config = dict(
    num_hidden_layers=14,
    hidden_size=224,
    n_experts=64,
    experts_per_token=4,
    d_expert=64,
    d_shared_expert=0,
    hidden_act='swiglu',
    moe_layers=[2, 3, 4, 5, 6, 7, 8, 9, 10, 11, 12, 13],
    router_score='softmax',
    normalize_top_k=True,
    routed_scale=2.0,
    balance_loss=0.0057,
    balance_bias=False,
    init_std_router=0.0083,
    lr_router=0.000658,
    vocab_size=16384,
    norm='rmsnorm',
    norm_eps=1e-06,
    tie_word_embeddings=False,
    optimizer='muon_variant',
    learning_rate=0.0129,
    beta1=0.95,
    max_grad_norm=1.0,
    batch_tokens=131072,
    max_seq_len=512,
    train_tokens=440200000,
    max_steps=3359,
    dataset='wikipedia_en',
)
Below are experts of layer 4 (counted from 0) of a mixture-of-experts language model. Rows are named router (the router's row for the expert), gate (a neuron's input weights, with its number), up (a neuron's input weights, with its number), down (a neuron's output weights, with its number) and show model dimensions 0-223. Each number is 128 + 24 x the weight over its row's rms, rounded and kept within 0 to 255.
Before each expert's rows: a language model's description of what the expert responds to; "comes before" lists some tokens at least twice as common just after its tokens as in all text. This comes from a sample of Wikipedia text that the model never trained on. Tokens count by the router's weight.

# expert 12
Final pieces or suffixes completing a word or place name, such as States, County, York, -ling(shire), -s, -ing.
comes before: ", ", ". ", ": ", ".", "\n", "'"
router [155 100 129 127 176 142 174 119 133 146 149 125 123 136 141 132 161 145 120 118 122 116 128  95 146 128  79 122 107 169 108 135 133 142 138 113 134 104 123 178 127 107 164 139 153 154 143 143 148 173 152 122 139 153 140 133 142 171 134 142  97  99 111 174  88 132 157 138 127 136 119  96  41 127 153 111 130 144 138 120 132 158 143 108 130  93 145 114 150  85 152 134 131  92 111 114 134 153 152 127 138  98 109 135 126  94 147 147 153 138 126 118 119 150 145 139 157 140 113 101 155 123 136 101 137  80 119 143 127 118 138 172 115 112 122  77 130 104 149 151 119 122  98  88 158 102 133 145 107 115 149 137 128 135 125  81 166 164 112 123 120 133 157 116  66 181  95 137 134 137 153 173 105 113 146 111 132 143 137 101 147 120 123 163 115 115 144 151 134 110 119 101 152 124 127 134 112 121 154 116 152 106 140 125 110 119 171 147 118 155 108 121 132  83 122 135 159 138 162 100 243 152 157 142]
gate0 [118 102 122 113 144 150 163 111 130 115 129 143 120 155 128 108  99 116 115 107 119 135 150 145 152 163 115 107 135 153 128 118  92 134 108 110 128  99 134 109 131 121 134  89 130 144 124 160 149 124 133 122 116 143 132  59 119 160  42 106  90 120 113 128 127 131 159 134 124 183 183 129 144 167 117 177  94 144 157 151 144 134 157 134 170 133 126 134 154  81 125 148 133 108 127  91 149 108 131 131 127 135 127 138 111 150 121 133 120 111 143 162 102 138 137 177  92 112 142 139  78 118 131 170 133 157 161 123 160 131 137 137 166 147 149 125 107 131 133 155 123 128 101 124 159 146  68 127 119 147 150 124 127 140  85 151 116 121 141 115 197 121 133  71 120 131 119 120 142 184 139 153 126 150 119 146 192 107 106 140 129 183 108 123 144 108 102 122 123 145 112  67 139 123 114  82  86 123 139 139 117 137 141 145 127 112 140 112  90 125  78 135 111 107  99 112 136 136 136 105 144 116  64 114]
up0 [110 102 115 109 146 132 162 107 122 130 107 154 122 159 142 116 100 109 141 125 117 125 143 154 144 145  87 118 141 145 111 134 112 152  93 124  99 128 132  97 119 119 118  96 137 154 123 148 118 113 158 117 107 140 150  78 111 144  57 113 101 112 108 142 110 125 166 133 106 171 176 132 139 149 132 159 102 111 158 163 144 122 125 133 172 114 108 116 145  83 154 127 124 132 127  91 135  99 128 131 134 134 140 139 108 148 130 130 141 105 133 135  91 153 113 186  98 133 151 133 107 112 136 161 122 162 171 140 193 124 168 119 176 139 144 120  92 120 133 152 131 157  79 119 151 139  90 114 147 150 166 119 134 132 105 122 128 146 132 108 178 144 127  41  88 134 148 116 133 173 139 158 137 162 123 137 173 107 103 134 120 176  91 113 132 126 105 133 132 143  98 102 132 110 121  81  62 118 137 105 113 124 126 138 121 108 114 103  89 133  83 122 143 116 103 124 106 154 136 109 122 136  68 132]
down0 [134 135 158 143 131  99 148  98 100 107 115 125 113 144 146  83 135 120 117 122 137 180 130  94 102 168 111  79  97 150 144 121 109 130  94 109 139 131 160 119 134 159  81 147 144  97 139 103 101 126  81 127 102 124 141  40 165 123 158 129 121  80 152 134 149  95 130 131 132  70 107 110 132 111 100 150  96 151 168 147 140 154 110 124 138 159 153 129 140 124 122  87 114 119 175 120 107 138 130 145 128 174 105 110 163 138 128 121 139 109 120 160 140 126 124 142 125 141 132 160 126 156 177 155  98 131 128 174 119 122 135 128 181 130 143 129 143 100 157 132 129 147 133 134 152  87 104 113 144 117 112 145  95 134 136 138 116 119 103 111 147 184 144 169 120 113 148 112 113 171 161  74 110 142 136 100 151 135 112 193 132 150 102 159 128 116 113 166  99 155 138 175 106 128 133 141 148 110 119  96 105 113 136 158  86 129 147 125 136 148  96 118 150 139  72 131 122 127 146 126  97 109 131 129]

# expert 2
Subject pronouns and person or vessel nouns right before a verb or relative clause, such as he, She, who, man, tug.
comes before: "was ", "(", "and ", "of ", "is ", "in "
router [112 143  90 147 144 150 176 137 139 140 109 125 164 106 116 151 109 130 121  82 133 123 153 130 156 152 142 147 131 142 118 135 111 165 141 119 109 196 113 132 105 145 161 104 120 130 112  81 128 129 171 149 133 110 104 115 137 135  94 153 110 124 160 130  89 107 121 154 137 191 142 140 121 133 126  85 113 104 152 132 130 117 136 123  63  99 145 113  80 122 102 136 156 104 115  64 146  89 146 114 108  63 110 160 135 152 119 136 116 158 139 149 103 137 123 103  87 119 111 142 144 162  92 141 103 145 150 136 128 136 177 123 138 164 152 101 117 158 164 129 138 133 144 147 106 118  91  93 134 138 143 154 144  94 130 153 125 151 104 105 184 120 146 115 147 138 121 155 155 100  97 117 127  89 127 136 143 128 105 146 164 151 170 131 126 118 115 185 167 132  68 137 132 136 153 138 121 126  87 108 132  94 143 137 143 148 129 116 107 171 122 172 134 101 123 127 161 143 123 167 119 128 103 149]
gate0 [206 115 137 149 130 179 133 132 112 128 156 140 170 135 133 102 115 114 150 130 121 107 101  81 113 113 122 148 148 125 126 131  82 117  92 169 104 139 107 144  84 126 138 131 111 119 102 144 129 109 112 117 152  75 119 129 100  94 108 139 121 169 111 156 127 106 123 124 186 140 132 141 116 171 114 132 166  91 138 145 101  95 133 143 155 133 113 111 131 147 128 107 152 140 117 107 105 113 178 112 123  94 111 150 134 112 149 142  93  94 125 153 109 126 116  98  99 149 133 136 119  67 109 124 160 111 160 106 135 134 185 130 106 150  90 143 154 138 139 134 107 153 154 153 100 158 135 101 173 141 117  90 153 132 125 132 110 128 171 105 114 141 134 104 128 109 118 151 155 121 123 100 144 149 132 122 141 165  96 140 142 114 140 159  70  72 133  93 154 125  97 189 110 100 155 127 113 140 130 116 111 140 138 164  92 139 161 142  95 165  86 153 136 130 126  96 111 119 150 141 153 159 140 106]
up0 [ 92 126 106 136  80  90 145 100 117 130 134 120 114  81 133 145 133 135  82  98 129 102 113 133 151 108 116 153 104 105 168 128 153 129 108 133  97 124 139 176 151 142 143 119 104  89  99  93  88 131 113 122  89 148 162 116 127 114 132 116  85 106 127 144 106 113 159  98 110 129 120 128 128 136 158 120 137 144 165 149 138 142 130 164 118 164 138 114 148 117 125 148 146 143 163 181 130 136 139 112 149 162 128  93  84 188 178 127 149 118 118  81 131 157 138 135  90 130 139 112  92 168 163 121  98 120 112 136 139 126 128  97 116 101 151  42 150 115 109 129 130 107 160  84 113 151 119 138 149 128 144 156 105 118 128 167 164 136 107 132  87 136  98  97 143 160 122 134 122 144 165 124  79  82 167 159 121  95 133 132 114  78 147 118 128 139 122 148  94 117 119  91 139 175 146 100 103 110 123 124 151 104 131  96 117 154 100 129 109 126 154  96 109 142 131 111 135  91 106 116 125 108 137 149]
down0 [ 99 176 114 160 145 143 110 118 154 112 117 142 101 128  87 145 126 158 153 167 164 140 128 125 174  70 127  86 116 164 135 115 116 143 163 103  82 111 120 176 134 125 105 147 114 112 120 121 109 140 130 127 132 101 124 132 149 116 156 128 147  62 104 124 136  97 114 125 130  80 118 167  95 124 159 182  82 168 131 153 124 109 129 178 138 148 110 108  91 110 107 161  97 138 146 120 136 109 121  81 125  82  88  67 135 116  87 106 104  95 174 139 136 120 112 131 159 130 147 133 142 100 119 142 144 116 127 131 149 137 168  99 106 112 103 144 150 134 132 101 143 117 110 155 169  87 132 126  95 119 111 139 103 136 138 139 142 164 142 110 124 143 105 110  86 145 133 111 179  92 141 150  61 106 144 146 124 132  98 110 146 130  90 148  98 137 130 144 129 130 118 131 117 129 109 113 149 143  90 101 115  97 151 104 108 116 127 140 121 110 115 145 106 167 158 131 105 130 103 165 130 129 113 106]

# expert 20
Hyphens inside compounds like real-time, single capital letters in codes and formulas, and first pieces of compounds such as Play, horse.
comes before: ", ", ". ", "s ", ".", "-", "; "
router [149 132 137 170  96 113 108  81 117 135 134 105 152 159  93 123 136 124 137 128 139 134 113 136 171  83 121  94  96 100 113 147 192  91 112 107 110  98 133 113 127 105 135 111  84  84 128 150  97 117  98 155 150 129 112  99 126 128 161 145 138 127 102 118 118 127 105  93  86 141 109 128 145 117 156 132 125 107 114 106 125 135 125 114  99 186 112 139 194 130 144 129 110 177 150  76 130 159  86 123 166 178 116 129 143 140  84 117 125 120 156  95  91  80  69 128 109 154 166  79 119 119 176  86 148 159 160 117 153 124 146 110 142 128 108 146 164 133 126 141 111 138 131 144 107  86 118 127  98  88 148 101 102 129 126 154 133 143 129 124 109 118 106 111 149  96 117 106 128  97 153 140 113 116 145 114 136  98 138 152 110 117 100 105 157 111 103 121  95 149 131 177  94 131 150 112 120 151  76 117 124 131 166 140 107 109 137 118 141 142 125 121 138 152 114 147 123 108 130 100 106 111 137  88]
gate0 [141 158 111 114  95 120 134  96 157 134 141 166 168 105 124  90 118  96 110 144 121  86 116  77 164 161 111 113 131 120 111  94 124  98  94 158 116  96 119 118 116 127 127 132 141 110  93 136 109 103 124 105 115 136 125 160 162 148 114 122 123 135 129  97 131 118 133 137  85 101  93 135 139 137 121 105 133 119 103 113 114 146 138 126 123 138  35 158  88 141 109 124 135 123 108 131 123 124 127 141  98 115 111  97 126 136 115 131 112 104 137 118 111 132  97 130 193 130 121 120 125 100 152 105 155 116 155 111 106 103 142  73 106 103  96  79 157 130  93 109  96 149 100 116 133 101  97 157 117 111 126 112  87 132 120 104 130  69  82 122  92 144  83 142 120 124 103 111 162 148 101 134 141 165 113 146 107 142 110  88 170 143 134 134 112 114 145 121 171 183 147  97 104 137  90 185 104 134 137 143 137 135  78 130 133  94 136  86 119 128 111 107 137 140 135 161 125 172 138 129  98 161  96 149]
up0 [143 124 113 107  75 116 135  97 160 128 123 154 114 131 104  92 131  71 123 117 133 121 131 115  98 142 125 124 100 116 103  83 130 127 134 142 120 119 124  92 153 115 119 120 149  94  94 138  93 111 117 114 113 113 137 138 123 126 113 108  98 109 140 118 114 124 126 136  85 146 124 133 142 127 101 101 134 143 108  80 128 148 148 129  93 162  56 129 123 155  74 135 104 129  77 107 123 146 139 124 110 120  87 125  90 147 130 117 129 109 147 116 116 137 112 125 179 130 121 116 136  84 149 111 154 112 168 112  92 108 139  77  84 113 118  85 122 133  98 136 103 146  98 137 163  98  87 140 132 104 145 138 110 140 105  95 137  86 103 151 137 114 105 131 120 109 131 135 176 156  77 157 117 156  84 125 112  90  97  68 160 155 155 138 122 150 155 151 149 151 139 109 120 162  98 148 116 128 156 101 150 135  82 170 116 105 142  90 111 155 105 130 172 157 120 150 149 167 154 101 138 148 100 133]
down0 [142 109  96 122  85 145 163 122 137  88 102  91 131 164 113 147 131 154  96 130 150 109  85 176 117 129 110 122 118 109 104 154 128 109 121 174 118 163 112 118 151 154 109 114 142 151 119 164 118 132  97 122 104 155  98 103 116 134 139 140 165 127 114 136 164 149 160  83 100 126 145 132 145 161 171 120  74 118 151 107 163 131 122 129 125 128  92 145 148 146 156 151 169 109  96 154 115 133 118 108 138 135 128 116 135  96 166 106 152 141 153  98 113 134 127 126 138 140 116  71 115 118 120  98 121  83 135 125 140 153 121 146 149 121 140 129 133 144 142 116 142 135  91 119  68  91 138 179 107  98 127 128  86 131 111 164 170 151 122 187 165 144 126 114 139 101 127 114 140 102 135 132 113 121 119 169 157 167 159 137 129 149 134 166  69 119 118 101 107 124 163 138 120 159 138 120  91 136  82 162 104 145 111 103 112 142 103 135  96 107 108 154 108 156  82 165 133 160 121 116 126 137  85 158]

# expert 17
Whole-word nouns naming places, institutions or groups, often before "of" or "in", such as University, city, forests, mountains.
comes before: "of ", "in ", "and ", "(", "is ", "was "
router [117  88 103 117 134 145 168 142 156 114 114 105 132 112 111 142 129 155 151 103  99 111 137  49  96 181  62 152 146 128 109  92 141 145 159 155 168 158 138 122 131 157 143 106 110 128 135 121 154 149 141 102 117 168 108 119 132 151 164 141 157 138 104 157 134 133 126 136  87 140 113 116 127 183 114 137 135 119 150 125 152 116 158 118 106 157  72  97  70 103 141 121 149 107 145  92 123 108 177 155 123 142 151 131 134 102 163 134 134 103 155 149 116 129 135 137 132  89 117 149 116 106 140 178 129  83 125 145 103  82 145 112  82 108 141 132 129  98 144 131 120 150 138 114 102 110  96 145 152 121 170 149 125  80 147 101  94 163 128 110 111 109 102 127 127 150 127 130 137 120 104 140 123 131 149 139 146 168 140 118 166 121 157 139 132 128 118 159 130 117 170 136 151 177 135 106 114 141 153 150 156 116 105 119 120 162 133 122  60 156  72 127 114 140 108 124 115 120  98 163 140 140 142 119]
gate0 [159 151 132 118  89 131 190 129 127 119 103 101 116 139 122 122 139 171 141 109 118 111 140 114 121 189 119 141 129  84 162 154 115 111 153 104 149 151 174 138 110 159 129 135  91 131 160 144 122  99 127 202 137 144 155 137 131 138 116 129 100 124 110 153 109 150 113 101  96 120 185 114  97 119 128 144 124 162 101  90 146 136 109 144 114 107  96 165 165 120 105 132 147 171 134 134  92 174 139 171 112 140 132 108 150 108 159 115 123 131 137 154 164 124 127 134 125 122 113 101 134 189 171 107 148 106 115 100 119 116 130 128 143 134 130 169 142 120 135 125  89 138 182 107  79 101 149 141  91 116 157 160 116  93 148 109 131 173 107 117  99 123 125 115  77 154 143  92 122 175 137 137 188 139 141  84 125 111 143 155 135  95 141 135 145 142 137 124 125 121 171 168 127 146 123 134 106 136 180 116 142 131 100 119 111 155 112 127 119 107 104 127 133 122  87 106 137 146 100 150 102 122 140 139]
up0 [113 118 108 174 167 124  89 116 115 144 133 171 158  96 140 139  90  77 117 100 150 118 128 124 134  95 160 117 123 177 111 131 165 162 120 139 120 113 103 131 131 113 100 129 170 125  97 128 130 147 125  89 125 107 123  98 127 125 136 148 144 134 127 116 138 102 148 188 177 132  98 129 149 144 133  86 133 132 145 157 100 109 152 103 158 123 181  95  84 139 138 116 106  78 135 117 133 104  90  97 121  86 109 143 123 170 111 108 127 153 122  87  88 144 123 125 134 136 153 156 109  66 106 137 101 135 141 147 111 139 119 136 109 125 128  56 124 135 119 125 160 122 111 153 176 125 104 126 162 126 102 113 136 162 107 143 129  91 168 118 136 127 151 142 146  98 147 150 124  85 114 108  66  87 109 174 136 131 111 122 134 149 109 109  92 129 132 130 163 126  89  99 130 110 119 134 171 103  92 138 113 132 149 140 149  88 165 124 146 167 151 125 112 113 159 127 130 134 155 109 136 142 128 106]
down0 [135 173  97 164 123 128 152 170 121 158  96 159 146 150 134 108 166 111 115 135 197  63 117 113 135 113 140 139 147 164 147 135  88 115  92 139 142 119 130 129  87 148 122 101 132 157 111 115 107 117 107 126 109 142 109 125 140  68 136 124  92 152 139 119 157 154  95 131 165 113 100 112  88 136 135 121 118 154 158 112 143 109 100 159 117 191 123 152 152 156  88 133 147 110 105 154 164 135 158 121 156 129 109  92 125 128 113 149 163 132 140 149 112 135 122 114 127  90 100  87 131 139 101 150 167  89 112 127 137 128 120 159 167 115 110 156 133 159 170 129 132 112 145 120 168 142 124 101 129 187 137 112 115 109 109 124  87 114 114 137 110 122 141 143 129 122  79 127 134  73 137  95 158 158  94 136 136 135 134 142  74 145 120 119 147 164  88 129 138 147 109 141 116 117 116 114 154 148 153 153 107 119  83 130 142 107 106 106 151 128 137  92 103 120 128 110  99  89 142 112 181 154 143 118]

# expert 23
Short word-start fragments, especially negative or Latin prefixes like un-, dis-, con-, en-, plus syllable pieces of foreign names.
comes before: ", ", "-", "'", "s ", "; ", "s"
router [174 159 136 150 115 134 179 130 120 145 121  94 161 143  92  89 125 140 128  90 118 115 108 157 115 101 104 130 138 121 136 150 111 123 120  97 130 149 104 150 122 128 108 140 126  89 117  94 134 149 114 145 137 171 127 104 124  91  98 137 104 100  94 144 125 147 125 108 160 124 131 133 116 103 149  76  81 168 128 165 113 141  93 103  99 119 163 159 169 108 144 130 135 139 128 144  80 131  98  72  86 103 133 133  90 143 119 104 162 150 113 107 174 107 125 123 159 108 159 124 100 143 164 115 135 102 149 141 136 159  55 123 139 119  93 142 127 176 134 141 109 104 154 126 123 134 148  82 108 100 136 147 139 132 108 114 164 165 151 141 116 131 123 137  95 118 124 113 135 122 178 111 112 152  97 181 119 123  83  88 101 145 104 133 141 158 142 138 124 172 122 116 117 106 109 162 121  87 119 102 113 139 109  99  89 155 126 120 149 112 131  93 118 143 176 112 141 107 105 121 166 115 147 154]
gate0 [143 123 112 136 138 124 112 145 112 160  97 130 144 123 188 137 155 129 163 178 129  98  97  71 152  97 158 148 101 107 108 160  76 129 165 149 124 142  97 128 111  93 161 124  86 150 135 153 106 125 143 113  95 119 155 126 127 158 146 119 121 150 117 105 169 158 168 147 192 107 167 102 139 179 124  72 124 146  92 117 103 163 112 158 132 106 122 160 185 116 140 101 130 121 126 136 147 113 136 122 134 104 125 152 134 103 123 142 161 119 132 148 138 147 160 118 113 124 148 128 124 165 122 141 139 145 154 119 128 159 153 127 158  62 118  97 119 120  91  96 158 118 106 104 130 137 152 117 112 122 114  78 147  88 153 129 103 144 145 142 114 118 109  97 125 126 151 105 103 101 140 119 145 166 150 114 147 131 136 132 135 127 150 148  86 138 149 119 162 110 143 138 141 106 129 169 109 123 169 145 110  92 116 123 141 161  98 131 128 110 176 100 129 174 107 143 111 129  83 170 115 164 130 123]
up0 [159 102 108 134 152 154 131 102  84 159 137  70 137 159 105 132  92  87 127 141 135 145 112 132  82 151  86 162 107  79  94 109 150 113  90 140 163 115 131 139 144 159 119 128 102 121 120 139 134 129 157  99 159 152 105  94  85  97 112 104 132 138 145 122 133 140 116 124  91 118 144 135 106 134 122 145 139 100 161 134 134 127 143 143 150 132 126  94 113 101 128 145 101 110 138 124 112 168 113  97 138 128 142 147 103 135 114 140  95 138 129 116 100  82 119 172 167 179 134 116 135 120 140 108 112 130  57 107 113 143 130  94 115 145 124 134 133 112 140 116 120 101 157 142 123 183 135  99  98 141 161 135 127 161 120 131 152 141  82 129 158 178 129 155  90 102 104 132 177 107 165 156 131 100 106 135 150 127 124 115 109 166 129 107 138 106 115 123  99 134 149 111 154 112 146 146 128  78 184 140 172 116 105 134 120 143 116 139 144 106  96 133 153 160 155 160 132 199 145 102 112 144 129 171]
down0 [106 119 129 176 136 154 124 107 151 128 129 137 108 120 119 125 149 125 114  84  95  88 130 144 123 144  95 155 174 108 172 132  96 154 127 158 119 189  77 147 165 113 170 170 148 164 151 114  80 120 130 163  86 109 138 135 123 106 148 118  96 112 153 139 119 126 148 164 103 121 115 154 147 121 132 185 108 104 139 181 129 108 150 158 142  91 112 156 100 104 103 106 122 134 105 101 104  97 105 123 132 105 138 111 115 115 105 167 109 122 118 128  74 116 104 109 136 130 128 105 154 111  78 127 176 135 111 148 135  95 151 125 133 148 119 122 127 170 100  96 134 118  90 151 153 123 113 137 147 154 124 164 157 135 158  91 137 131 111 138 119 118 149 137 111 108 138  71 127 129 131 120 134 100 122  82 135 124 148  61 154 133 117 144 152 122 126 144 102 120 132 118  80 153 147 126 130 148 125  86 144 166 145  97 151 143 117 137 121 105 138 111 159 159 126 116  79 169 169 132 120 139 102 145]

# expert 33
Given names, surnames and place-name parts or their final pieces, in lists and prose, e.g. James, Green, Suá-rez, Montgom-ery.
comes before: "(", "| ", "and ", "tick", "was ", "="
router [103  98  67  96 150 142 165 152 130 126 115 142 168 138 149 139 132 162  91 144 130 135 166 105 157 151  85 169 102 161 123  94 128 157 148 132 137 157  86 117 125 120 125 106 130 106 156 136 121 122 190  95 126 130 145 169 154 138 109 132 134 146 167 167 152  62 121 159 109 161 146 166 145 132 117  95 145 117 143  74 132 143  98 146  94 120 118 133 101 128 135  92 154 112 118  91 142 135 139 128 125 124 137 155 135 137 126 162 107 128 111 141 143 146 120  88 110 100 109 136  88 119 105 131 103 124 128 134  69 124 137 155 110 111 137 122 115 144 172 139 173 147 143 116  99 121 107 128 136 131 148 186 114 132  96 108 119 133 136 104 141 146 118  85 105 132 139 117 130 123  98 139 119 101 115 102 100 104 139 122 127 136 149 149  86 170  99 139 148 107 108 172 109 121  94 118 147  94 137 116 115 108 116 145  83 168  87 129  70 110 137 137  72 135 145 133 173  93 110 119 129 114 127 101]
gate1 [121 143 123 178 100 129 126 147 138 123 157 126 139 105 113 143 133 107  98 109 121 159 150  86 132 180 114 132 108 109 164 127 123 140 156 127  86 115 124 115 131 101 136 155 106 106 134 101 109 147 148  69  89 138 122 132  98  95 137 144 113 147 161 154  97 168  92 160 153 130 101 123 126 131 129 156 146 145 124 137 100 165 144 120 168 149 132 118 114 153  90  94  78 125 151 130 116  75 121 139 107 140  94 100 134 144 134 122  99 104 125 177 132 112 132 129 177 134 196 125 100 118 105 105 125 106 114 136 138 128 116  89 117 138 123 169 124 121 158 141 146  97 125 135 110  82 146 163 139 164 144 122 176 138 127  87 140  98  99 137  76 126  99 169 160 132 128 131 161 117  71 129 120 172 142 125 132 106 150 134 124  84 113 114 146 120 163 124 119 129 152 160  83 140 110 120 130 127 111 104 166 137 138 113 172  88 153  93  96 137 116  95 114 101 136 125 129 147 121 129 107  91 139  74]
up1 [117 135 127 118 129 138 132 146 129 118 164 143 102  98 115 130 144 122  79 130  96 152 154  93 128 146 108 155 115  88 154 107  95  97 187 138 150 140  99 147 113 143 170 130  86 109 150 130 140 119 139 129  54 129  95 173 126 106 128 106  98 149 121 141 103 166 134 145 119 136 117 160 111 127 152 132 127  87 120 166 120 141 131 134 126  96 126 102 167 143  52 116 115 145 122 225 138 110 134 138 113 176 128 115 164 156 138 118 135 145 155 104  98 148 121 109 142 124 155 108 140 121 125 111 136 120 143 157 103 142 101 123  95 119 127 141 103  94 142 121 147 125 157 138  82 128 148 119 125 116 142 138 178 120 139 113 133 109 140 181  91 128  93 163 165 138 137 136 109  89 100 108 150 166 130 138 133 130 130 140 147 100 100 158 145 149 106 110  91 161 148 140 123  73 139 103 120 133 102  95 153 110 107 107 106 139 165  94 133 134 185 162 134 110 101 113 107 124 149 142 127 125 120 141]
down1 [106 162 119 123 142 122 141 115 125 106 158 136 122 130 117 136 119 141 132 136  98 152 172 137 117 182 136 144 136  96 156 105 109 128 118 123 125 107 128 178 108 157 127 159 114 156 124 135 127 162 105 125 119 120 163 138 123 137 149  99 128 149 145 106 122 133  94 104 147 155 104 140 168 113  89 107 138 157 171 134 102 203 102 132 144  64 159 112  98 126 104 118 140 135 116 146 155 120 138 137 138 120 152 105 120 160 110 136 154 146 159 130 131 135 193 104 153  84 131 142  93 132 140 122 119 139 122 118 137 155 119 151 112 138 155 121 156 126 170 179 108 136 156 180 130 101 163 153 129 145  97  89 136 121 159 128 194 129 138 125 155 134 151 156 149 142 105 126 151 153 147 130  98 149 109 161 140 138 134 125  84  69 121 116 126 141 166 107 167 139 104  96 118 105 135 138 119 127  83 159 155 104 133 126 102  96  95 152 134  96 154 113 128  86 134 137 116 110  90 173 127 188 120 167]

# expert 6
Short word-internal pieces like al, el, er, ar, ol inside names and rarer words, e.g. homelands, Tutelo, psilocin.
comes before: ", ", "\n", "-", "'", "k", "i "
router [132  88 130 175 124 182 132 120 128  98 129 107 124 153  96 110 152 118 130 117 128 130 123 127 178 103 154  85 164  97 126 155 159 166  88 101 128  72 106 134 102 124 141 113  78  90 148  98 118 136  71 125 151  86  91  90 108 115 148  90  98 133 116 158 163 119 105  99 125 109 122  85 160 117 146 137 164 111 127 127 138 130 109 123 149 144 109 166 171 139 138 150  91 130 134 132 107 149 123 102 180 152 123 136 109 137 137 146 125 136 151 119 111 155 101 123 108 148 116 113 137 139 120 102 104 136 195 124 132 138 120  97 138 143 134 106 152 114 149 129 100 137 178 154 105 107 147 118 118 126  95 134 175  94 130 106 179 130 127 156 122  96 151 114 105 101 141 120  86 144 167 140 135 136 122 144 135 135 108  80 109 171 162 108 150  90 133 133 129 138 111 132  91 148 112 170 166 131 142 134 138 144 108 147 115  80  98 147 122 140 143 142 142  90 146 142 117 134 106 124 129 176 111 166]
gate1 [121 141 138  98 100 129 150  61 139 128 140 118 172 100 135 119 140 145 121 110 150 132 124  94 129 131 159 155 141 138 126 159 142 128  89 115 137 117 165 143 126 143 123 180  70 131 133 155  93  94 143 111 142  94 107 110 112  90 110 153 107 178 121 126 123 157 124  96 118 100 144 128 152 133 152 172 125 160 136 143 126 121 139 138 118 127 112 145 123 139 128 174 152 111 102 124 131 110 112  97 137 144 137 192  90 119 162 145  95 182 150 118  93 105 113 108 154 145  94  92 119 132 162 117 128 110 101 112 121 140 109  78 115 135 139 137  87 151 133 123 123 156 130 153 117 132 130 104 119 113 154 138  83 156 143 144 138 131 125  95 123 143 120  84  90 115 112 161 110 133 117 132 141 121 131 200 109 142  98 101 135 115 148 116 102 103 116 143 128 140  98 104 118 169 116 101 119 115  90 155 127 169 139 116 122  94  93 178 126 147 154 121 166  62 149  84 168 134 124  86 142 122 163 156]
up1 [133  71 118 137 141 169 135 104 145 118 108 130 111  85 152 135 124 133 127 124  67 155 137 132 121 123 142 192 121 124 128 192 123 140 149 119  87 106 181 111 142  98 135 115 135 156 124 153 135  94  95 151 171 126 154 118 122  94  93 102 124 149 132 131 129 140 100 131 129 112 143 122  86 105 140 136 132 147  97 147 192 120 132 105 125 149 153 136 134 149 116 120 127 133 121 121 182 111 137 110 124  97 110 124 142 174 115  88 117 143 132 134 149 127 110 105 169  76 139 101 134 133 150 129 157 118 139 101 115 113 136 122  92 135 161 170 104 112 125 163 117 144 115 135 140  56 140 138 145 145  85 134 127 130 120 133 120 144  91 108 115 153 123 139 158  90  92 120  90  71 112 123 133 102 100 117 140 150 159 113 134 133 116 121 124 101 100 179 131 181  77 115 134 153  85 165 135  79 128 164 114 125 117 108 114 150 159 129 120 120 135 148 111 122 141 116 170  96 128 125 122 171 155 160]
down1 [142 150 129 171 135 105 125  88 161 149 139 107 190 179 116 112 143 113 147 148 140 156  88 116 140 147 163 138 135 124 110 154  80 135 148 131 146 145 112 171 150 146 140 122  47 129 145 157  91 117 158 134 118 112 121 138 137 137 148 130  66 186 141 105 161 133 131 118 145 167 149 140  99 138 131 123 151 136 128 102  72 112 129 178 119 149 167 124 155 122 108 131 102 108 100 155  78 138 139 141 104 131 103 133 137 125 144 152 128 156 144 125 107 146 141 151 127 125 107 138 126 125 150 153 113 103  85 106 100 106 133 127 131 145 150 115 150 140 123 116 113  88 144 168 159 143 119 141  97  77 118  99 122 115 136  73 143  97 156 118 127 145 136 150 131 158 114 126 148 180  77  83 137 163 130 143  96 168 144 103 169 147  87 141 126  97 139 170 120  98 141 131 111 138 105 115 141 124 145 149 136 120 111 153 129 114 109  91 122 126 183 146 108  95 112 132 128 142  99 136 123 130 100 151]